config.yaml
num_hidden_layers: 9
hidden_size: 256
n_experts: 64
experts_per_token: 2
d_expert: 160
d_shared_expert: 128
hidden_act: "swiglu"
moe_layers: [2, 3, 4, 5, 6, 7, 8]
router_score: "softmax"
normalize_top_k: true
routed_scale: 1.5
balance_loss: 0.00466
balance_bias: false
shared_expert_gate: true
init_std_router: 0.0298
lr_router: 0.0004
num_attention_heads: 8
num_key_value_heads: 2
head_dim: 32
vocab_size: 8192
norm: "layernorm"
norm_place: "pre"
norm_eps: 1e-05
positions: "rope"
rope_theta: 10000.0
rope_fraction: 1.0
qk_norm: true
attn_scale: 0.177
tie_word_embeddings: false
parallel_block: false
init: "normal"
init_std_qkv: 0.0412
init_std_o: 0.00971
init_std_up: 0.0412
init_std_down: 0.00585
optimizer: "muon_variant"
learning_rate: 0.00403
lr_mult_up: 1.03
lr_mult_down: 0.7
beta1: 0.95
lr_head: 0.00724
max_grad_norm: 1.0
warmup_steps: 50
schedule: "wsd"
decay_fraction: 0.456
decay_shape: "linear"
final_lr_fraction: 0.0
batch_tokens: 131072
max_seq_len: 1024
doc_mask: true
train_tokens: 870000000
max_steps: 6638
dataset: "wikipedia_en"
Below are experts of layer 5 (counted from 0) of a mixture-of-experts language model. Rows are named gate (a neuron's input weights, with its number), up (a neuron's input weights, with its number) and show model dimensions 0-255. Each number is 200 + 20 x the weight over its row's rms, rounded and kept within 0 to 999.
Before each expert's rows: "gets" lists some tokens that make up at least twice as much of what it gets as of all text. This comes from a sample of Wikipedia text that the model never trained on. Tokens count by the router's weight.

# expert 49
gets: ")", "\"", ".", "}", ";", "]"
gate1,172,196,210,180,195,211,220,186,199,198,186,237,214,176,218,204,183,230,219,194,232,185,171,202,185,216,200,222,152,212,212,217,203,220,173,214,195,200,220,177,168,205,184,193,194,265,216,208,192,201,207,194,199,181,187,178,220,186,200,170,190,209,185,223,133,178,240,220,185,174,196,221,184,163,193,208,211,201,198,235,210,196,210,197,155,196,222,226,202,199,216,193,182,208,198,212,200,214,222,175,206,237,203,209,195,203,212,187,213,202,189,226,212,196,217,209,200,209,213,235,191,189,179,217,252,206,181,227,205,208,190,195,216,204,251,181,208,195,188,213,193,162,220,181,185,205,176,208,190,185,213,223,207,234,192,207,261,229,207,186,227,208,194,189,174,208,217,184,165,194,226,208,185,187,200,200,186,206,202,186,210,197,173,196,205,206,194,215,226,214,207,181,208,199,195,206,187,180,172,181,207,195,201,201,174,189,188,184,210,201,231,252,134,210,185,184,204,215,197,225,219,218,213,207,175,213,183,181,212,219,219,173,218,161,212,194,203,182,175,199,248,165,198,181,175,237,212,213,174,213,168,211,221,223,232,212
up1,208,186,184,157,203,189,183,168,195,193,161,193,212,167,178,201,202,203,186,189,243,217,202,240,193,192,181,217,189,249,208,214,207,219,189,224,186,204,209,149,179,190,186,188,208,178,214,195,236,195,199,184,206,202,196,228,180,191,209,195,194,201,183,210,200,214,239,201,171,201,213,209,192,190,229,196,215,196,172,184,193,200,220,170,164,199,198,198,242,225,184,228,223,182,196,254,217,200,219,163,183,219,197,187,165,197,223,207,182,208,222,216,187,202,210,204,227,176,183,216,217,169,175,170,250,218,210,197,229,207,230,221,221,199,212,159,205,179,191,246,203,206,187,207,204,207,203,234,220,212,209,189,236,203,209,185,190,183,238,163,206,227,173,188,210,210,223,173,211,209,207,210,220,186,221,179,208,184,202,163,225,208,193,213,198,213,191,211,240,185,199,175,192,185,203,212,179,190,219,186,186,219,253,225,201,164,175,197,202,212,236,236,198,215,204,171,211,207,233,181,224,201,195,187,199,183,183,172,181,219,179,171,207,207,218,188,166,197,222,190,209,182,178,195,192,205,239,226,201,194,178,194,186,199,156,191
gate2,188,195,180,188,192,202,214,198,208,235,164,190,206,222,233,202,231,180,203,243,196,210,157,202,188,188,202,194,184,217,205,215,179,229,210,197,201,191,206,207,191,205,212,170,212,221,192,218,196,156,232,198,227,226,187,202,203,183,211,226,160,175,193,216,164,197,211,217,157,181,195,245,195,216,196,221,207,185,195,182,192,251,190,217,204,202,205,174,207,212,231,179,184,186,227,200,234,191,171,189,185,204,193,222,209,191,195,223,234,189,201,200,188,204,203,216,148,231,216,191,212,212,192,203,183,234,208,210,177,217,223,223,217,172,175,201,173,210,189,194,248,218,210,177,202,209,221,213,201,200,240,191,206,189,218,172,177,203,184,179,229,236,181,207,169,229,198,239,183,189,215,198,206,172,184,231,185,192,141,199,201,191,194,237,173,231,191,202,185,211,210,169,185,186,215,190,209,197,189,199,199,224,217,241,189,230,208,193,189,231,201,198,197,200,221,209,165,200,244,196,159,196,205,164,175,209,216,185,186,156,179,201,195,200,217,183,181,179,190,185,159,221,180,204,193,201,179,203,203,195,196,228,170,227,211,223
up2,191,190,209,213,209,190,196,195,217,204,233,189,198,209,186,193,175,208,217,146,179,238,193,231,194,198,208,187,199,200,216,205,173,194,188,186,213,205,158,243,216,256,207,260,205,218,250,190,203,209,177,204,214,229,212,178,221,220,175,237,209,220,184,196,189,159,184,197,201,200,177,158,242,176,197,212,156,165,186,195,162,184,209,206,221,235,196,179,212,235,186,177,197,198,182,196,216,229,185,235,209,186,209,222,167,216,220,200,200,225,209,190,199,208,177,196,180,205,199,212,182,184,196,169,189,163,203,206,192,206,200,221,170,230,186,210,197,207,214,222,181,213,197,227,202,200,207,184,191,202,187,203,234,178,229,218,206,202,216,213,195,218,179,171,209,192,205,202,216,187,176,174,174,198,205,198,186,194,205,203,216,198,188,212,167,187,225,166,231,182,160,211,221,178,212,226,204,253,190,205,202,199,210,219,210,214,187,204,232,201,176,163,206,197,152,226,198,208,181,198,219,265,227,184,208,177,202,189,184,196,212,241,223,182,184,206,220,186,192,191,180,187,195,180,185,202,216,189,191,195,205,189,209,227,177,188